python train.py --num_hidden_layers=10 --d_shared_expert=128 --balance_bias=true --init_std_router=0.0173 --lr_router=0.000549 --vocab_size=19884 --norm="rmsnorm" --max_seq_len=256
Below are experts of layer 3 (counted from 0) of a mixture-of-experts language model. Rows are named router (the router's row for the expert), down (a neuron's output weights, with its number) and show model dimensions 0-79. Each number is 128 + 32 x the weight over its row's rms, rounded and kept within 0 to 255. Numbers have three digits each.
After each expert's rows: a language model's description of what the expert responds to. This comes from a sample of Wikipedia text that the model never trained on.

# expert 34
router:151195078122100117183192040128054164144154196112149171130098104123133132080199098157155195139092140090082153121108135141164124174093102143115154162161094142135119183139107085091135158190162151116089138197116155108113103157130129179092131159
down0:130189136084066141120119165061106102137139094167154135122157194198072150088088126110122122096096135125065164129069138060149087110033115116137075154141168159121166138108119166125089110176206150099119142145097111090126083158161117167118124122
down1:113103099160105102075130104063118152110103108154206149177093169129156142179152148072150143119096186156130109142143195174123143154117099095078143094189100110151168205104101141128173082108125110088129126124089061138093125138179115168222134128
down2:104101206145137158117104158135135148150143103113095100123126125141071162156137203145100114094120193172032158118123194152136098118157088086134113136134115158065129073108103110147108143081104116134187200109116101192127153109126061109118142138
down3:226170145177173183103098132120199155121186145127177132120148105151102165143187123124163146131103095147165140100105181132118113158145088103188118167148147117130113099112166149113121139058098125121124176111155112148176150144157105139095068159
down4:112092074141187196110153157166118115065158074168159161097122160159162156121171130135150179179081116101109179120154149184175152082134163167113125095136132132154117172149116176098125119121145043182142093101166110138159123114146128112131179152
down5:121157107219129143134123103106132135134135066120128097116140122118125177152131122143112151085113178047096144084148164139121114096126117142117181184140097141133126134118161104151179100083129191100154116077163177107175115125109121112122096123
down6:113190123124130147135136140111071074107047099117154095138111173117113148137122117112140102128128137125110181112177124088123180093122161174113132111153135119169151123105134150104208086156099130141076147102155165066124089130139088148095130111
down7:179047105117146050151093098107137184156104105115185123114142095128124154116175139141112114137171192134130172118186155109110116110118125097096148063041085163127120147118199129133188127121113113162100140128127113127124125150143127128131169106
down8:144148149087178126056114086141125204103127134163118226157164101167115100160053130123167102128168114128157132141123140149092136186090150198107149139094123151158161125150159115123147120129101117195086123107122159146189155125157154156148125185
down9:132103156185105144108138104086115165118104114130138134114141156147119155107127125100137152157134097102131111152122178146127126147137071117125095088116109145135160096165125114110161128114164129168112136140139162122154159088124102064110160158
down10:141090130114168084020118130152125086123149121146141128132091115148129175104119146109080120214086103162135104172151115133068145133166120164165138134141202112123143156121139179072093137120101133135083092124116149133120097194150135143140158158
down11:110118096111215081077085089154120108181149151151139142127056155122086089165101121121127101155186156158193118156146117134107157131165173051164124120098110156096165069125117097134154115155127088166123125203208086104154144109151117074168146098
down12:111086122192128169135115211116112124131096079183083129141100098134150112083130084134180148120204123099094144114150135064100145149137117150117132115133116131115111143121075176093174174113132138107119048084103114099105173135143126156139113097
down13:179155142118121129164154098033218156107128136144092139103125166164156152188104144151064144197135139151080121160132132171148152081146124135095137114123060129128113145168122106123123109151108099110142131198140071104154185075091103181079087118
down14:123078133145161135145148088155165152141200122088135138147103144171079133101106139151074144105148081151066118136131158142119114108192138147087141115140108124127154102106149141129142104090139070141154149118131126152117173078120172197113091089
down15:150148088129136111151166115123134125099128144148126129121134107129095118116117159130119096110145131145118107117158131131145067101122141139104157104180129134121171124099125147153138088103171062104086166068160131123143144099093083113109143113
down16:147144162157058113149091121173125109184113150202131163133108143130130137089138170171167113115079158127106107178117131086146143090114137144099152127177121118120101133115135181179158127098168111121170165072098095135180154175123128136165101088
down17:167102125091116196129194103109132160131066168139122051108121123123082156113149172160115102142162111082130097124141089164095099131120085101152136120127147118103142112102120205115134111143075147130137133092088169147135110101107136140069125144
down18:145110154154144159230143121153112159178171114060149134133129158142087139144188100139104128110099133131118122109096135118145116142118078138099097141148189169095134085085163109138198104165145114108138184152114189137078123161091177129122128105
down19:112097077088096052036108168172156115118146116110105096182129204108142125087116131135145151147150134150126087117116102111129104126135153126142115137161167148141149127129111077188152106107151084084154153145136128154055107100147111126140116126
down20:157102081140123073146143075082093123133198174093173137133114157144115117126132171064186169101137124128098117088081181156145120116156107130132122099112128118119077141155118135107144116168080105181143172104101115139092147134119128136154108115
down21:182122148128143189115154158148185142137128140148151125116102130143184059155101109146116055153093144103124119134077141139181100178122123153119108107155117199092100174197214130120108140162148131112177129123198160168139106182114137130154121162
down22:135104192170143118131083203089095101099144095105097144114136108120095177139228104074102126122122060181205142141066099079110122136166112117116127090111118091171121052140145127115103141127103153125102165104094111145110107152122137168211141124
down23:139128140147197122134086125026152168108105094128158132122163142141085162084138085150112151137138105094148083147145147116164104116133116119094153142145136122104120077101099124154146114169114125121099107092120142097181131151184132140108090112
down24:071163137166181112162144102113115146133114120144177116118120077104050146134097134078126073130149107115163103089116170134152159126131114162185132098125163157108114147131135166074118129153183097130108121141157119139074145109047104096117087109
down25:102091210126227126145064144105180095179085114098106123139124156161132121095160142112155197085161127076128114155150137122083148110143085164148102173111047162109117162115100112133199128042103142152152135164139113166087133107116112162131130097
Section heading words after == (History) and table or infobox labels such as Preceded, Succeeded, Team, Apps, Votes, Capacity.

# expert 62
router:105156122128154126125166076112070110177129150184149159138081156185180146125081136160136172094082140148052119114124173122142149146128142157060148083127142164089142141138114113130101159116152052108156130133158146104112112142180165144163142143
down0:134150156113104121132148102122170121133103092112181101150161134140106154098137163150096127132128087120146148160112166138138103203134090140094103141106098152177123155098160126140110161101147120160122182176110116155112102088186053099141111126
down1:123156092121110121097068145129117120181151112084121097132188075121071136135103114142130148160117112111077133083070142141149147066073150155060159117108158118099149114149146116141189105145135129110131188137134146091109069141077141125109170087
down2:165120116135138084108182150140127168132161154090184135168167167113123142124156083115118112149145175086191185122118128176098140117167157148168071157113174106111131147119120152139217090108125158179091132130157131097212154131127126112119141113
down3:130165121107157126177151159156161111155148198202147139084146133129158171108153032118139104109138102100093120177160099102168158120132182165085148109111208155130152168102088133130157103160107142150123111137063166129108077127100110119164137109
down4:108109149122135144131158174113082134170144122148136159101106078157151149096091155133148163090112092080112108144115130123174074173119118107086109144085154157137096076181152096139123167135182116149141117059115132116135092079121152134135129148
down5:119117135108133164169074115158120070120080151133046096115113163136155092076166131131138136121074138164151105115107122168152121154122183096172075161133119135097114063129116158161152124253144209165110090155095084126112128142135134119158104161
down6:136143123106135100102104135103112104146126149138150061145182168155117155102102107174132105097150128092058080163097107133147133107120143149140103095073106151140129124062108117124169138159136137091146112093143130119143135137139201102118213144
down7:120127111134200106119144075157129151115107133077191132174132092152105146170074096114095132155085114155101137128098136119145146074090160119105129131170137131122111138174064099152138085146119114110162183098125102151169181167161116206095118122
down8:110152061164119172129202119122080074141097140132136108133105092201149118158113171119154155089155103161138091152125129189148139122130155111177136133095099150132113128152164107167148090100069094062157139071110126111102075165191187165121101118
down9:088184113107119131174174130051099080097150111152124120139208106108111144082151099102108182162156174078135103080158157119093110086162070112158134070125092086158146133153144093159060151162120121178170200163142106153065130108136160170126122157
down10:134142166110105150116130146188107149106074112153138097095131069146088106091140139137182117107106091147147126156110052113106117104164124125127063135138153157142160143133118140121160133106131173102128163126084125086147082162134112127133152149
down11:138154133110139101126163174125102162146127139150142143146110091100125155180130174088062073106188117144110143124110108047149150151096065128146137027136144098111133091146114097140119053096125090091116167112127100122176128121210106150097175068
down12:138162132134142110072168141136078180164163097112165103142136118147097104129112096155145144123104148144104161120143087180150148147123111042104144138139125073150132107096130159146095095139134134186112100132085178089113133147087161085174201104
down13:198130173126145108144198114134141111091115109130111155138159128110159196112168061089137143190095165148163121180115154146142115132095125139182111150129114127200159106121134126084078125113139105186089180142107143078116098095103153079141084150
down14:116152119107165151103117208148133082103113113123154144145093133133119134131142138140126086160117083116144177144082109091184145074067087108109091168133193152134090085115131146136088132147159086140160154111100223100097095139114180115099101160
down15:110146136093147136160096142033148087104124089118148111156139113135179064133149112125092145107147144131060093110123147162121118129163152191117134091141113135080089147125201157159150099145127124127167110164125167095110148073173122132138103107
down16:090128176206131131129152149083123159083099152079128175075130159108123084135083084119094139125126141141126169148138132101170141121140132146119161122136067189124090160088091205117120138120094151151144058121128136156116154117121075098076110083
down17:153134108171125169186153138083147140140188115098116178087113157116157116134150131090126154159113086151139076151201129139154113148122137168104150135131082168186143174135121096132098119055142139111049158178179164108150170124168137121108153136
down18:094152138136099097146157112081075130105147142113074121134108066108124156140172126112125177136132055078186116196108107069135138118162130077124173118147150068132121089117107119098205130188138077144112117129172140097066095144108154167098088110
down19:117066082167228102066154159111183141109139080119166116169128162137138150107151122141119105133153150127144153076125085102148134152114205121079119088094113098171138120117065163109107151182143087068157144128091085138057163188126113153089157139
down20:151086165109142119103069156058150096110071123144096143105129106127151108166141119073049110085153159130107097108158162174133172085151132130156149113138103135173153091153146130116081126137183163110118130102090144148149129148129095123141149125
down21:100140119131183095151120071098092132077130122092111130099119163124145151100132141170203145081168119183200156094042152161155127110086081099132112119158142130116141120071151127095148148108054091096103077146131136117188110047147130099119170135
down22:147139114065147125140158150101135172098110193165171126200142191139109145089105171189126128138085152136140060147188166132146107153123133123133156129123123147164117070124114127116112109159139140172176112056087168100154107114131119146134103136
down23:148145091147104134102162093153114147076101146095183133094133113126139109200127180158144111121136199105110120072213138176131134141148069081115223143052151110104116077109102142113164106112152110137107137148116125105078127123139123132089117117
down24:108198127153122129060121104061143115127130107083153035132126136144129146098139132131125139123107127141061120119170155109174172141099151092073096069152106076157162139136176141103105087115173151115104127151072159118082123103123100132128133094
down25:132143140139148117072117140111205152024112101161107096109178118121101113125103121147175175101129153117126088139139150135087094076102147149098123173158137152093144147113164166136077126141107159148136181140163122169105109126160103101090117151
Nouns naming sections or infobox fields, such as Personal information, album, film, Location, °E, plus season and team words in sports text.

# expert 58
router:139129166141136142116094097122125113127174034207126151133077063111141141123146157137070147101133100143128096200112091080151039118119113091146096129159145098153123132090165134097093186140164158165090120101144142164184137101131129111154171115
down0:126117119140111121084089175128108146134140158127123120122082092176111133116112098111085148185183152146194157120136114146095124165110121143080155071135122122136132131129094139154102079137120052123146075081145104115109188064137098131131132132
down1:079162135171107143155152176115177162089138091147140146086143171114072113130122131110149127104170116211113079140085136053120108191100125100137163114119102095124150126104155134111133116121135112141150116159172106165118177157204168132110128145
down2:122188057211120147107164048092121122141095093091144106075156137122130164150154123176171144125126049127192138117136108159185146100090147198128152125137087108148119090099144121125141151160158089138138135151139142084131141127104165062106092195
down3:133159114157140152116111107085133145105130176075138128148153139151113192172159186100131163113101159175092136061167150155105134096123130097170163058124138106200099123135138144147103146123074125119126109132099104082098132182158112184107196152
down4:149111153058096083141140127171069137107080128150158185094171144118107141093108102105114106110103108043112212123086173158144177093155142079130111103139134134101139120111072122140139125116102124092106132119139101151152115138096085160155115153
down5:150144160104135149150130117130122192106100108132082168077133115147134169151115096065100081155104162168117106170180058154132111068116141111159177142158124121136167131200192116146124137130087136127120121141093129156129138132118138104119123153
down6:062101120134125147151105132163099150104107127146075167128081177113100101131172125116142133147191055153114150104107088084100012131113156095164164099164126171138143037079093153125125111153162125095100112134161153062125134123133119147105115107
down7:139142178149115154122146165085101123090168109129111102163109141142111160157096117120149136198076123122115117072117175133174139145187067160126135096162118144122165138160158117133147112183097196125205122097195095164107100103100142069086053146
down8:082158147175138147195138007094172117172121124135155102090171104116109200140112185135160140150183084162082121134096100095123135172118082166116104137092129122159081165085129156097086149123128104133132101118097102120114164136153163110146084100
down9:141101108114152159090105095130118145106101150126129177181138091119140154088129085120130068139171112100101117131082095115165097120133164123077113183153067116111148127054116161137133094137127185157062148124088130150143081122201011082079119124
down10:087146126096086137128144144098139099133156076146125164161035143147120097179092143116153153097144087140160099121116109106088161146127132163079139127142138141090123125149149152121139110119133071097190160134129176089111144115060148123123178083
down11:085131111149148139191073110167122143133076166072118120108135140162183120130136095115116111134118159114175148108103195095149111110095140139099096142189132136142172118173087081142090131084128090197120099143115133092137063162133141132132117137
down12:141088135107118144121090182116151131114102166128152124114086185035093131171148153125121139120123082124086112075094162186154132111075119142116176098144108096117163117110081094117112062112141135121090133127139094201127068149095084131119169125
down13:101105145134164102091116098170134097116086123095109126173149132076106094100082086077094164113123059112126093157165092178127122088189122081121131097142100125126114114118134141135128114167110149104152157171098124162124144151133154126165177134
down14:114135120117112140068115220085156174160127150093121135042071107094086123146103079114130136175126136142164121129185155160141154127084125119097189086157167133189131099127183115093120069123049147114154126138138139081109123101166134147124136112
down15:117165132170110172105096128146124159146131076149133111102099147125137111142091096090138150094108167139130136132122124146132098109101160167164156174051107077118156071096148110139138150080122125092161159122169149131171105168075189143087110177
down16:115125153112158115120105148104118142076112206170141133090095103154145113097120102109173142065107100099107143117094155141105108116164130160154124100112121144158073157088154159152158107124057151172169149149157167130099162106146179127148103129
down17:103109099129109116178122172157140211134135163160115061185108179174144129059088105138071184069090127191126132170126168135141142140188196102148130126146099076190125141162164139129129139108092137103094107110081145165074108147174140124089143060
down18:176128077183183170136105176141181130138116115127136159108087146119148109157123160085191182111113100085138118094109103119117097080118093165094215135139109150173074097123090117156147090184175119148185106123137161109163145109098146075147144129
down19:102149097111125126129105101140152109175117155097080087142173131055132153123062144149091119160129134078177169118075165117127076116148166127112108134129088129111099144102106167184132108095073079186059159131144172123112077182160187087134140191
down20:136081121095108140103134129105099136168165168177177129090162135087119122159122096137113184149142135109158131073174087110148171108135117134122122125121112130122124126146053123104104151065054086072143145078152158134206149109106097134127141066
down21:065151103178165184097092130122122156078084127166145149126104142131149094137127127114148110168124115122117091121135124097078146179083140185116110168147058099120168102145161107122085154078189067159085145082136144130109143171140170099089175114
down22:145068155132135151118143125113091128186102141187121141124098145135188141105174180101189081091114093165154074115141162193101124114141098108108173180171195090139078158176080085190105102096133115060109159139193070156095140140136106182112105177
down23:152105158139147128109137111089127096145096114102120126092105157135099134116108054068176137182137107180142139172148139128138090190140148098096104140071102065129123140117150152169132096114188091121222150175158155110134103192155158142170104116
down24:182141096096114115127114111120137110143114143106144128099183138153114121148119153134092133178119174156160161124156177141091083097088176158099109121127166117090133114098139120083128127081130105181071128141094126130099153163153183157142143140
down25:094119102137063133138105068097106118142091131175149134083096159113086155147099084148090109106095100145155158125149128118125078110180138149133149160132126128112157099095122093140168118108110145100124123113164126123091103185166201136150162127
Final pieces of place and proper names, such as -ley, -ville, -shire, -ington, -wood, River, Street, often before commas or parentheses.

# expert 39
router:177068123130162093119074174135189128135112145178136084114151078107082154184135111154183139100103121168112124128088102116102128083123151116155186127144133109081142134136143169141117078179119115140104111125132083139118123155121137071108138149
down0:161077064121170111097206140161147090149134133092091097152164140127096100126104137148142113149121090185086147135094124109144132151098119100104130100105134153136076166095088166075144115122098117143193162139181148154127152102138062129133114105
down1:137156167123124150129129154150144111146114119123079147177151191131113166130118132142181140177181134141084158098136090048154122091113176142094135139113113140078140088131131122129126109121175143119162118130176110106137068113106163183104130158
down2:129108116164137151116097172123124101069166105151180131140081134060117105190184159125152115142076097166136161072084153159103127139095108140155186143120124099130073163092143184101130101108161133110089103140120145132134092159117143100174136173
down3:120151162113132089137118130105145171159122126143103108156151160189118202140190163121126121091069125174137134075134173116129148066072166130171140138159118158164128124145122074089088156145090154130116090150156121118174150151160170155075126126
down4:092173146131081129123166142124075122124134140118112100078099096147094181139130139136140122070117141140118050123125132178128118146136119105144114140137078129167124101131153114195112052098097050106122202063118091148171158109148149164153141122
down5:083161113091146127120105137157126110107094128098159158153122105168125233121139166118064148155148103157150157114168190123154151105122139160139157121156119120179128103226092101077092126090147150134129120159119128152105117139186144162109168108
down6:146118105112175073100123124136112100076091161150165080152144122172076126161144157106107134121094141105122078146147111148124141126206127139073111158129116125092180134076130130095081166154126085107148174152096133177138037159148122164119129114
down7:173093102152082212105122126167066079142165063050111184087171132129145105145151154131115143120116167138136104148153121112131160086172144158101089165090128169124040105138145180116148129111129114098147087127083138111106135082061162114127096116
down8:120131129116137100133135127133157160156127123061141115136169112135120126093109080138125118107136124148170129145088132151111103138112147127138042124214059112137144137105141081163096103100088156074171161168104136126081118095126110141157108194
down9:151099120064154168124168107132143132090137135131116153148098107139116130162117110096053078102136119175158153134163133133114092133103137129145082146102181149142089119117151144131111076106098136128130104183114114138197131145112125193131059157
down10:141145143137114132152116126128143145126182108135148145155147133138123141122169173107195162096127155136145125177071101176126120129122095129150097147130110128086123151086121176106128212160162157145147104142192184110157130099191120139180062122
down11:158141147198118173092172140111155076129118108155102138146112110108162129121103138086118130177039128123170120103117174145068092100107114100143160110112128116162111119057119163152110165151147159194168123091195099201108120154167140132131142141
down12:198134116133125105081150161112133090122111189087168155085121084131117164138136136164142136179113125108134129160075100123092131114113119153162149156151158118129138091131158204064137130082173137149137091142144136136157085197061183148133091095
down13:164085150131137144148139149132127125128156132162156159133128140137143130117137146126074168156085114208068181104137128138139114195122106144173123085130156132101144102084112185080121123131154098132156145094141089148109130035180149192136077125
down14:135166099135147093152162148149141125114120093137121080072143134147149090117096165122111103048111102063220172157139065149105165143160129091122111106120140127083116154131163142097108166162122144121118115124122172100201121134120128138103118155
down15:141136167081117147118125106079170167067097107077115173109157100170134127109109119135142170128118116139069135049194093128118075109119134158160131116141173097084136117128147150165161129077150094119133177133116151099124116134075126105133160168
down16:145109128142144179091127146089098056180140141111170126153138167119158151113112134168062146101146207124121046133133082121131135079126160109162068172139087170086088092127092179114146128155153122118154133122134154094168147095147124146143118151
down17:119088175109105160147124105117045187073114127123105088180115131052133140081117167086136151121128162104122125123105114118151144120186113130124120098106120129089187126132079096081065153107174131158114152149116144123194136125177117114180136152
down18:158067148077095092115143119124086097189167139134149128112061140140162101142162155130120113102091115132125122086068122112106150163177110124109106190135110142136163118113089137114146084117203091180080113143139076104128131115086138122083099101
down19:108118128153158149135137160125122104148123121146130111193126126112148132188128085068108100193070149154124170163166084136183138107140094165115103188085126185089106110111135132140095150093136126145139102137128126135105143128126134172136181129
down20:134105201065118136108110099113084155159105129139090082123124062105128109132135097122062149100103126127158130162123145107195170149136151121128143063137086147184152112122103102122135112144137104101131143170153105236144107103141128129141111117
down21:081125117085114102117093158180170105132091138157142106140114091128102118088146064116120176116102092107117085083102081102134134138123122116144145174149151111090130086064158154138104108055193078126124114108144141100132099140115132105115103168
down22:083137148115133148132039143125142169180167142141128124167192179097105163154097127125121137174144133117107068100126113105170131157166135171142147160140136185167124101120102169113097186071076131101086134097068131137106083113106099130148140144
down23:114113134131126149143101126133132069117171093112127083152115111130151197111083137080090116099172106138117075139123140140094117118173118131111126096103114118163185113097143098120099139073080160150163109146137135144135194166124114106062114176
down24:129151173169158118093082096141167182086118165077166117118086140150152148113110162148176117146133097059108105114062132098162140078154109146122152116113099121099138139122151168132085100173097180141120120115174130086146138207184102140137183157
down25:109136144189148183138163108124140105141112095095138146166065121145169157126128151169103158078122120097116127151060170076098098083165164135131164121170164130103118113154160104095109087144094157160120090132115130181125117151117166074098168072
Mid-word syllable pieces like ar, an, ak, at inside non-English proper names, e.g. Nazarbayev, Wat-an, Jag-at, Ts-ar-ism.

# expert 41
router:150110116090078077169193062129092081101200181112069122077104113056137130091185185136100112156130134082123115100071155170101169112175139078148165153177149109105161154136149173148175131149120080126143147138129147106064119155159204043143106163
down0:148138143073111141094170156128113102084103182121062138119143134123108124094092133068166116166091155115184136177123068169060130173135088089089101069146140193071134124123072145147096156155135071140146115097126201171140119070130186113093125166
down1:126207155125112102141162145088171129132179119173137174119090140146188182099137122105108121117157128121062127152117112072125150133114128167129150138136106095195123149114168128105158187141178096116121100143159135171135207137142135141047102122
down2:094197211093141134108110188141077137126139089072068136165123077150148108117169158081094041154120123121119176096077159192193118125170141166126096137109115143186101120133120135193133111159092118064135123178113120150136141094153087091085127118
down3:122030176143132059135044140102111143125084172125144113051148084151074109120103133115117143123094150179061136141143110125105143113126157108145137122119133105177175202132122143148105105138086077089092116153096121151142126133083116160136111128
down4:122161099161122096090039185096164127081146145148182175057126163163155111082152095144215133109144133109092151118125145161139100146134095127058127127115131116091143178169121094129194073110187162104114096135161147060126127093126093156081142129
down5:073112167120117084119138134115113122120135156139153116114066082155138104107160144098104137123136120136128106129131145127185078127084117108146112162160094110144135096115158114138138130125123173111172091131111134155139164106125130174136178095
down6:096132126164104115126122146059086176076094113115098147124155151126090145135155077155172137099146124081164117117148149120097134149133103101119177163150100130074169138064111123099134138098157150139173107185055149106119126126113161183149123135
down7:127168146088105103073195131137218080152164130115148163095123115164157178156140119128093136100152156127111120147094161108110095085118163140108129112128101135177097116134085065167118159126188150128177129213085137142172081101107161140144138111
down8:162118121132136181107159098209130178165153134155162145167128139151176109091144181105146153108163103094066160174152127130070107130128077119074139157170145170189121090060126112145148106155164101092104139123154148135105148094194108141064105149
down9:115108196179150144082209077121188144106104112129177112136132083105101121124109099174111089122147139094119161130095176099159109100104141137138118143118103142130159172126111185132089062173129145111139055104067114136088125146148137121150118138
down10:155027152070140139130155104082184156096170164098149106097073128085099150170096083141104183116111145158129120158100146162097146165149095155126129126127156121112123123174161095162129161109113144130114094126103112142130101133085177113164139161
down11:134101148168153090127101088155132174117120110126141102166085174087116107157121085069095190110122100103067163134109146122143121102173142124156110191105106069112099152148130151097151153162113111103169158105114158100102191152088163110130158117
down12:098179115080114121110102210109118170118119170100130106095142106095122108078144133156125154089142123127044162118187106126086155136145104170155152138127118135161126147137139137155188152103092161078176149126106161117142135114141106120080127044
down13:191090169095189145042171184176148163162117156160101130198120121169091123111104154117130124141068078116155101101163122131139141114122159161112066126112122133088174122114139062094104151120137083130143104092144120124108111149123173141178129187
down14:131110128133128106129089158096105109165109081140199133120114122146150105162045136188111163130108160108126141169083115127114136168142114091107101092133131092128156105081117103136096082151132135142163133118099144087168133168086122152103104130
down15:150133117151138144123121129160157188090109143124183104137105119196116136181137174163085105140084064122208115118101128100145083164142118102132163128104192154153066125133103170097148094105078144123138091108135070163122109131159113107132182084
down16:147166158111151122164104150066132085116108137156137100133175140073082135130168151108099104124092178187123127100143140131126133100150083138145057084125138134149183112116131089095134150104111072075077101110139126142120182155154108150093116125
down17:105087080142104154138107091139088125142151116125164107089080163139131104096159160107094127172182200147182099123112147116132142124127093118087106128108137145172165064095088134096089100116152115105100114154143123110140107132163177149123113110
down18:157105067089145074159133100127142127180126146066074186102104161099133136128114083165153132193127161171105106127147092087180172142149163168156147127098096065103165132085138139122112111087097126121101124106103150097127132162177105160144162152
down19:154133171117118087136145141170145097100131118102108135109117109185135113067071179121094103139128071072118150083118101133174139145117159165061134163128115093204141171127128117082131151097121133148131101087095184141108114149170119122127116185
down20:096097153154130133181091155119116105124161097222134151122130152126164092102141132060110132094119105145108129093183131126099126095134113139090118133049150097084139154161160145052108218129128121159155134103136167130126104186121138131090107101
down21:117111191197122075095117128128110141141159072109219065119127125103084138167110130143064113093153134133108108129138162144130094117106093107146163142158136095143118075160105123104124108139112175157081100148128100140156136086154140084135127161
down22:129127109051163104135047182148122177140122113155114190126165163120137150190141105122108152131061093062115160145117074162068085159147126094115139111086063104099116149127150079172112090080142064146156099134149123168117168131154128137144120148
down23:118066172052178137166144092153172180163168156119142156101119113157150078128206120107170135124150123127138160123114166180136126101116193081160104120160110170084163131135160136157160112130164131109147173176090160068149161107102133121109149082
down24:097167135071147174124185110191117213101139125125124155105168133109076097107108112138123162131140096119171107112145130075153130203182113127080106149137123100118165182108138080133093111158145115122124089162114117124082135132108133096150118153
down25:083108049099074098170103177086095156106121143105118171118194164090114050070079118173097140083096116118102180141112133121098151175136123135111126123093152130126121169089187063084089167188192194130097102173115121136140141163153159145117138139
Year prefixes like 199, 200, 201 in dates and tables, opening quotes and brackets, and :// or www after Website.

# expert 11
router:101175166146143138151097117151159113127155139166121142093128139142172125081193204141152136097168123168140104103112109103178106155102054147148140158124116115128139073065194169137093179163164152171131126126135094098114144131109143068102138138
down0:127134099097106094108159095138108156174129121085133158163162107120112107130096142161130127135118147175130150159127073115061075190180131125107138082159145112130175117146093131172091120135061142135122129139126143138112132145142108099098165041
down1:092109171076083116183129092121061197143169159121123069120129120078072132132159124081111149123099129075130156131091130156109105093174141108170118043121153105128117141107084151134130133109129124083074197132106148160122111148169057106185170081
down2:094106163091117152182119201148108149151122098109138150120099154118128150114087131109081086132164079153209156154131215130103124102121114126164142172112122155144138153147178119124126158119169135074088095093178112133103111107129120123130121108
down3:119137136096168086079144157150106174108105090097131146158110098098098126098105188161126068125113125057095183118096156131166141116119140133173149156141134120114157122127143133149182105135167137128102098143135134136123177115112108113103175100
down4:106139076161136118150098191117123132082126124140133096105109183129132152117088149071175114150124101149102142075171166128109105109071156138044128151096172167125109139129139137104178098113134137116159105125141084138206214140145138135074154136
down5:119130126115090110150176115125156158135134133105132133157158108046146148156097116142108141159142101108179143131160111119139138123110157106077087156133099166149181049130120159103111073178107097124096141131119172105143096151147113137136148172
down6:089107099076088137128132152112132120141085216116145148131121186091088148121086120145126158172154107162084177150136081142156130144142160094126145176102089139095154105118091136135141161141128065131099118140052098091163063078130126137133179132
down7:073141162153140125078097161086097139123124133115172114103091142159116122123192090143133114136119089025141131213134155102171128123107141099151130054128110124103148099126065144167148128111104118134115165156119169157081095069084136151154143158
down8:156161081104178131121164072122097124153138126121143142162126193127103146112135088197151128109076106156102130146085105088125145176088160145069154131112110096219092134099138102087150118145130094176110099123083096093111144175141152148137108129
down9:154124100202148099144127133111135102069090115082100153112136082194124161118085152110077152096090088147106091084116158097113113135115173097110104096166108185139104123205206128067141083096160111126091117095090157150183116107137139143122129101
down10:053224059121147119138091164133092162106100157146129158133089137191119125145177105194114074180102134122091087114129115172115135109069155070120159112109161076097180146083094095182090120116174089118127119153127141143096114119096150113134123132
down11:145111126099074137136090126159141147139154171158142087064169072134144125096089160136079153182102049133129119081119086190121123179150134143167153123170139099130123122113101158134130093123125134084153141179155111109155179182196149159101136123
down12:111175160138122129104136134078184112111145131161152126076143136119106115119067104077153121111082153160089060144166094169107099137038077130112160145125154130124124115121115079118117163041134114149136132130133188106139144103164153126211184117
down13:081136120101160140176086089161156051164154145134166128160161151124134138145158097112139158117064134184115116132141095097179126198151146110147144152080185158161158165134128145126090126072160145113162045124189232098093106137074158159100083090
down14:131132078125089077113182106137107170111159099117104117097102128109099100153102109139145110100117132082183154217107164119138157161093120105124108150154111135104153116141103134192118078117121162115129121072185163134141066129138125132106122104
down15:097157142135135091156157132113180147134117143136212125132140126152105087149106095122111161163167107101086126089210142173152129131086105165095130122211140142166174125101109139101141093130128066135157132199130132094150106156130147081127148107
down16:155167099184153133076135142105176134125057145114199136083138135105136113167080081134142092162124164139111140113173129094127074132091170197135152225109107086124046157068130179164148192169100118124127121149096172112149143150170115110161072113
down17:124133117137071132141182095129063155137118136082126127182203182170133115101119083159123107117123131132122192142146166102134169098143127084165113112172092187121174097093116049084129160109147087134098089137177148166103178132105137122157167137
down18:136160141136065132113203109143094099140123067062090104127122080151116138114136138108126080075107088093100113152110156146128147147109089102109096138115049142165033143073135150105145124148102096135163161166157163115130131119120071151154107111
down19:177107141114134052104092132177146126133114106125157114096128151137094151120124151171098147079085148148153178144173127136132177162068138164123144143101166091142115162142089182126075114148079150160076134121097098131132168089160112138105150148
down20:131152126122089122171149097125115122137136125115121123153151098213119103113140188168109098147153129087179119158089112057090192163166087069141076126147102074093071145118084129135094120142114151120144148103154105145107147142138119157117128109
down21:129122098147160143190135080122104112116101123184098135136112143102206155119158084183077113145162073122094162075148139140133141167117205194128131146136155094098133155184093099112175101137134118187137094203143193143136129151157133109151147090
down22:160074115101122110111104063140099128123149175148110131098144102104140069121122093090108146128082103114100110080154162048137115098149166167112155123094132098202187134139121134064127153105092182176135131134121153106128108128103088167134109111
down23:097142147110119111076092127119124159103148139115111074084082113137063107145113185171056112146159114108130046117160188115116118184143178140112137160108062145157081117092081089131109141142103101091122118109116142112118134146090191156179172150
down24:171196193054153152154106127121139129121150106145120097077105100133125150097170103114135133100127142062120223087095044112157143136103107099149110094129101168070159099140033150084124136116168142147100122131148137176176135149128128139146123160
down25:162098140057133111123180093112123148088188177148130132094119152135081121134125131103118092134148120143148106134081107123057117086162109131139165118073202116134120128145110143068087063153206108137106117132070141128097126124148095145120207121
Final word pieces of taxonomic Latin and foreign names, especially in genus and species lists, such as -ia, -ina, -atus, -idae.